{"d_expert": 64, "routed_scale": 1.0, "parallel_block": false, "init": "normal", "init_std_qkv": 0.0431}
Below are experts of layer 7 (counted from 0) of a mixture-of-experts language model. Rows are named router (the router's row for the expert), down (a neuron's output weights, with its number) and show model dimensions 0-159. Each number is 128 + 24 x the weight over its row's rms, rounded and kept within 0 to 255. Numbers have three digits each.
After each expert's rows: a language model's description of what the expert responds to; "comes before" lists some tokens at least twice as common just after its tokens as in all text. This comes from a sample of Wikipedia text that the model never trained on. Tokens count by the router's weight.

# expert 44
router:120113155157115141114062139160137116155157109131143151092151134102104128079133164123102078134145105147118118130107117135156090112110119159141109132085157094135151124107154145107102143090140139161129152152139087128151132113169113106174103172146143104143124116138130088116106130155131135162135087118112141160132138163153142176113152111092097127110082130158157120135117137118098098165147108134102136105120101143162133101097157108093094143124109143117166185130099119152125167161145135
down2:144111142108118211154096123102127117102115081115134142118144115182118116129089139128151157057131102150161112136110125123111141081134123131108145109141096122109138143130133112131114123165139106154173122124066130107127157118170118127116113147088139106136078170164130110184149134139117121148131126136137153108122127164119156137148132100126101137101156158093141122146165130155146135166117120075152154126133113084150109083206131122133104121135120146147115129119120108133108151125123133
What it handles: Unit words and final digits or closing marks after numbers, such as cm, metres, million, %, lires, closing parentheses after years.
comes before: ".", ",", ")", " (", "N", "°"

# expert 22
router:128111141177101157124131126136102095136115183127128115090138109106110052099133119136128109133143107148144075130153133148141117119119116171179119128108151131112130122097151144097078126116142136138133148134106089127160161151127130100134118174142093125081162122110158110093146140102099092128127124135098164154155137113103135142131096159103051086122114134182133100131128141133104144118149127163106137123093123146137134130136123127154117139145141102143153166163130152100158110154080156
down2:170093152131180141116120164117150119144072141135155118122154101134119149142119162120116125158136134144128115114094171105129085117146092174145087115114104091132118082153081162191118090162120113130138157124122123112106122088122203171128097107111158111131152117127110125124143111110088119113155117109107136104137143112104149143125103195141143065137137151121132114143141103130130147102112130136131130134139098178121147138119088133133110084149127124122128141159105140148117117120135092
What it handles: Prepositions such as of, by and for after participles, plus letters in infobox field labels and identifiers, such as MPS, CAS, DST.
comes before: " the", "S", " a", ":", "on", "The"

# expert 1
router:130119135177113157108136165097124092151116064121140127072159125117124108133133139135120140181172114135093145124098166152147128124125125183105110125092154117109128116114132112110141133138118119153103165145104133157150132147133082104151094117150119095132100128131172110110087123125093142135089099105085145176164146122133151140107081118129130130135120123121117111145107120121152131108184122150103136170130153148101126098109113114112070144148156100134159163135134119076133126175109156
down2:101137154081126100116118165121140147150110143152129140204167136112106150126142124107116154171147151097124106142117161136160154099103137177154138134089144134128130086111140141100158107127108140104110117146123131126129127077174149126158093151119144160108108103118150134091131066137142096129145097129124157139126102100161147111137127126109150144112150145105139116072138126131182151166158114161172119100090114166173153100133118088109144122107111129130120090113140125122109139085111133
What it handles: Syllables and word pieces inside foreign names and places (Persian, Chinese, Arabic), and common English surnames like Singh, Adams, Wright.
comes before: " |", ",", " (", "i", "k", "n"

# expert 58
router:124080153165098123127093163127111102132141139115095167087124112121140094135118123167162124150159122150139068137111118140168087112150121179161091117121128125119160112135168145102131111084146143148114154169148094081166174139132134084106107148134104093117127118160158113124091136103118097154148112105158131124144123094104143126111114133130074112134117107180119125134128111136149108097187123148112142146131126102092161116134141125114111155130144117125155162085148132096142135124112161
down0:124114154153145105100116122163124130106131081078153146128166138098109111182123126090167155106136112098176182126157104132150129144112115135158138125139100140084169131167102187150118114115128122159142135137133139101114103115077140131159101143182112080116153142090154086114105092133117094130151132162107103119085154155104138152094112139133139128095156116180140130145114106126130146132162130100136123131117126136112126103124122143125153170126122112128099137169109134121135109172131089
What it handles: Particles, prepositions and conjunctions after action verbs in life narratives, such as carry off, set out, joined, before, participate in.
comes before: " the", " a", " his", " to", " her", " an"

# expert 36
router:136122151120130134071096159110099073157160091147133126088150128098131106123135106142131116173133066162134133132156124139151098153119145149096120134117152119111151126098150139126126146129121139154130148167098129117135124154125088120110056168148127082141163109156143102120095095156103108174133093117138175163149113124140115137112143147161084120121100111119161135097129183147132131127131122163117157094117110106121113108105128102115138148139132114114142169108106150125149185089138148
down2:129136128131093101116086122079141106119112142148155131160111141129157129129112093182086125119115135154105126143121142118097149110143172125105139127156188133068115107135135144125156137104091100126097084139107157112131170153122161125116130142141132141151099146158085159110120146138103086169140165105148133152124111128072160072133158098132071142145126136127158142129178134071139106141113126116107145115143125152106116168169135139118110144158113119120141112148151110119108112132104166
What it handles: Common nouns or their final pieces after an article, such as film, war, theme, t(ale)nt, tre(asure)r.
comes before: "s", " of", ",", ".", "\"", "ing"

# expert 4
router:130115142163113108109082139101136116136173103139118162106107115134155091113132118124152107156136104129125131108124110132147097138116110164095097111114127113117175148136160121127097151121133152169161132137121069120159101162130070108128108112179130101117178087122147074118098133139109106148130088089134170176121118108113140099113147132108062122133097095178135104116103158107124130129135140155113146113147112110134160128109177128151130152125149154144150146105148158131117150150092160
down0:150107186118131095065112118109132153116122101131130076121137134139093127152123154103094067123140141146153141175090108154157167180154125105102108168116119133135084152085144178163153136158111133116161133144105137139129148139149121126128117120124113133112101142126142144158129147131119121118143132137142128128148160135132100157094188123127109139068139125091093117123111099127129119145128138103070149116093168137150094136106129100102127166124109114114138116130108145141171173086141128
What it handles: Words continuing a clause after was/were/been, mostly past participles and adverbs, such as released, appeared, announced, again, respectively.
comes before: " in", " to", " by", ".", " as", " on"

# expert 13
router:108128134177078157112144132136157131163164111139119187122129101103118083129116107138127111138116138143126113141142130170142113099130149166125119104119161121135166148124148132127121125103106121167117148132110155112174127176138132128157065124126132108123170136166177089098109104133071126103115116082110108148124119152140159125118127130115097113112089125158137151141120142123095118116134108162115184110136140135107102135134149102152067138105177070111132169144130150095159134103133132
down1:165120110126157139150159113123119119085134092126130081102131139157073078152130132132137167140134126140106155124105140111123175107125082126095130148125113083127153099079111155164140095139146109100111130154149147099110162090122127105122126090117110112104170105104095120136138131120144098131119098169129190133130125073139137139162148160128121151115132143138125083133126120150164192165152141134145125140116124145124121151177104121096182149124106148138122126075119129140129140164142132
What it handles: Table pipes and commas right after a place, work or person name, plus verbs like arrived, appeared, died after a subject.
comes before: "  ", "\n", " a", " who", " born", " which"

# expert 26
router:109135138137115156106139132110096083169114164134117139089148113104135127135108119117136104170135132118146091143108087142146129082129113156159134113098167111142138126110147117113091118121167131144147160149136089101130190168126120128184162129131127091163151059116164092092103114123112122129122139099105126126131104142154134179094137145104104110112098133152157092090135132147107154114160132154137179121103119147112111137118128107143084126126160103121133171144151121079150125159095135
down2:138115113141146139126152139152116121154130127132125138153150159104138109135136130118145146111121141089135115149077121142134113125111113094130071146121115149100143048134118139160153155136116160117170092110081114112143131129122114138121141133126089126124119127094054150136108165172114146095144109143109099100141142163127124096114151156140121135079086117153163094133151169143131102116159185136114116177138124117101095110162106162119099117125130098135125116127151138068110184132144161
What it handles: Prepositions, commas and articles, especially of after species in taxonomy stubs ("species of beetle"), plus with, by, at.
comes before: " the", " a", "The", " 0", " an", " its"

# expert 55
router:129105128179064149097116157130122066160105144145126143116151115113122105097105102142116097163129157123115140126138121185168115143132135155115170131097106109122150107055130173128137137124103114163153150144125120141127160156112113155085102147125141125115133089138163117091079138133091125136128154116102180124163126155125113116114149163146102139120111101105134123099103122118147138160147111148105132128104123095118159094101122088124123131094172120142118153129139148108120176123114174
down0:151126127082124126128128169117098097175134044131144107128161119107140134150090192088121118118142115138161140109140146128134104126104129157140102096157105122108111158146151130094128111150146159126154151161151113166171123152111157108075135126123102128121135140104157105121118125112118140165134108146083151135154118114108098128113124127109126155170111112094117130097142104116116091140124131135183150148184155120155140118122131133123103107083127164136116156146130104085138191125091117
What it handles: Word-internal pieces like ien, eri, ake inside ordinary words and song or band titles (Friend, America, Awake), plus list hyphens.
comes before: "|", "e", "ing", "ion", "t", "n"

# expert 10
router:103132155163088134114146153135147126156154082150168177125152107086133138149158111113152085125164069139111110157114104130137130118106117137159127142129138120138111110102137132095119158105135122187120156132159087125145165149148121125143151178163123131114145071142135125129118101140110135134101121092123153156158157145159126115113121137080125107108126138134138094117116136137106130112179133141049113121134106122117114087136117113122088138142147087109115161089139101146146161153152174
down0:137143156174080138128130129164157141129076126154112120125158127189110118120119112138132131108150112126132142111093095161120132153120136108111155089125149116065110132142097116123096127166122135139135155150148104125115091135095095149135160122139142133143116151122099143153117103106121126119149157078133112115111156110157134121115138123123116105111114145154148103158095179084098099099117126168135097154139186113152181118187160096168097149148150126122126085134147141085105144128156134
What it handles: Hyphens in words and table rule lines, plus digits, degree and prime signs and percent figures in tables, coordinates and census text, such as non-families.
comes before: "-", ")", "0", "7", " (", "8"

# expert 63
router:114134148157065138102121133166111082194137081123153134134125104113145123138174134129153128157129127140132108119129100166167134135146112175134113118075153139091148163090157131140115141090143135132089166129133097112134173166163149132144119119159107118127138100165139090096123125126128097149106104130106085133118103178142145152116085141139102130144106103113158145126096131153147123155154108162081141098119135135092135110129135113154082165104128119104145166145112110113146129146097133
down0:118133112130148147114111106120085106153097136096098094150146115111061168135109129141150140112132138150150122124133104135128121137168112117159139100115152135123090105115123166173152131108144132104061147130101143134109102102114108120102135078090180162105117140149129103184140158161150137146144120101116166098156164084101099101098155124093158100109135137148134129124146125101090112124125152143111143129113186149111100132125153144091133144115139156085132130121102142121116179143158101
What it handles: Opening parentheses and line breaks, especially Population (2020) in place infoboxes, plus word-initial pieces like ru-ined, cal-iph.
comes before: "-", "|", "age", "19", " -", "born"

# expert 43
router:126133149158094090138100151139125101153141089120131123109103111090148117109127162111137108151161101119163087117141131133167125106101130155126119088137115119096149100130161176160127154159147134142152130155145097121134125157140115123119113165174125128117178087127125091093104107112140103121119090119133165137136119150129119118078100156130079151126136106146130125126090134156138107090145132124100126098133129081107154121147136129140098207138161134136140164140133150131107097208114151
down0:183121133117100094177096123130108115102157111118166120149118104119157117138099140132132110197162157174123157172125132101117087144145141113120142117122101171123087152115139129151115126134138134117160145138130124146089103123126123061167124120087125095110155118082128124128128138127153112162073149142118164121153122129123121115145168115120109097171099087152150117154129120165147172130086133152153122089128118142159132138133118125105103124070160118168158129110104107139137117127108108
What it handles: Sports statistics and results: table cells, dashes, zeros, round names such as quarter-final, and terms like medalist, doubles, votes, Pts.
comes before: "|", " |", " medal", ":", ";", " —"

# expert 7
router:112141142160119125091113168120087096127125055146139135060157097097114114105122126153145124145153077158138133121121123134147099119129111183133123134115153109137140136126150158112115150125130154134133165164122143128155116160123075117129083127131107074147152109164137124109092114143079105159111118103141199185164085122100139115104132143107089132133109105131131140108133140147119136119147115141104159112113128119142114093129156096125104115140154154128169152127135163129139149112134172
down2:161153116147133131148143118140125125154107072160125141157160063088103106116137131161067167115084125142142130129138135137135173146103096154068132134121115141123097129153129146125163136127090081154168135114100105119133129141151153138105137126141113094146147122180103118167134141128115141159104122115106141116058173111132158084154139136138153113130159146126165118106133136101156141161117103109081117157111122110108146133157115119117123123114121122128145087169143144122142125100126075
What it handles: Nouns for occupations and official bodies such as politician, professor, Council, Commission, plus word pieces completing verbs like defended and complimented.
comes before: ",", "s", ".", " of", " in", " and"

# expert 31
router:121110110180125154111158123153156108155198105160129138106134091090125087088089132142134118147144131126132115103083119155152109117169103158151121112097159130160174134107127146125117115087163113154097170155133102145122184161138104102141089163118126104112121139135163130110130133131094123163087127117123133144123125123104146124123122110123138117128068147127155142121090153116125119166148087148106189129112142120108100120103133109106093154112164102155152127174121118148125142145101148
down2:107168084192149122155111126105122125076112135124161147087112147084159119090137123103107121111087109125125092160148126109101120158130118167112110127151147118112134126167106163135137122131082156122124103146134091168107141143115186122145131120137149160146136151138124131118122140111114133103129105162138159108121119147162092168154102105133118085126081134090160123134128159105141125136163064141129112164131126093189119115165097132137107154128161128092121129144140151137143117100132165
What it handles: Year endings in birth–death ranges in biography openings, such as 17(85)–1853 and 18(53)–1920, plus given names like Albert and Alfred.
comes before: "-", ")", "–", " 18", " –", "In"

# expert 32
router:111101183162130162098104143162133104138162109122149156087144143134138085151108147118147128151133089149147119098139129151138092140101111122142115106092141108138145105122190126145101142116119119166127163148110066109146164154126133108130113126106146134096150104130144085092136094130096092149133126071152112153144122103142140164128121111106085095096091095127109120108112130152171114165144108157140140133107155109108109104134155123120109143167166098140140184091151113120118162123111134
down0:102149139161117096139150113102133144140118138108118124091129112132123091160123089113113147120139109143190142137151152123119104135141177128123167115101121112108090158136165132129166180140131174146134129126139130151119126135141143095100114065154149141148119125142107130151147134111132133139105152159128123100099132138078110074096118157102159119088096198117121168121123086161158170126139098140125120120161138130098133143091173139143112119154132109132074150133097116121072114138114127
What it handles: Conjunctions and quantifier words in running prose, such as and, but, because, all, some, most, other, latter.
comes before: " of", " the", " was", " is", " he", " it"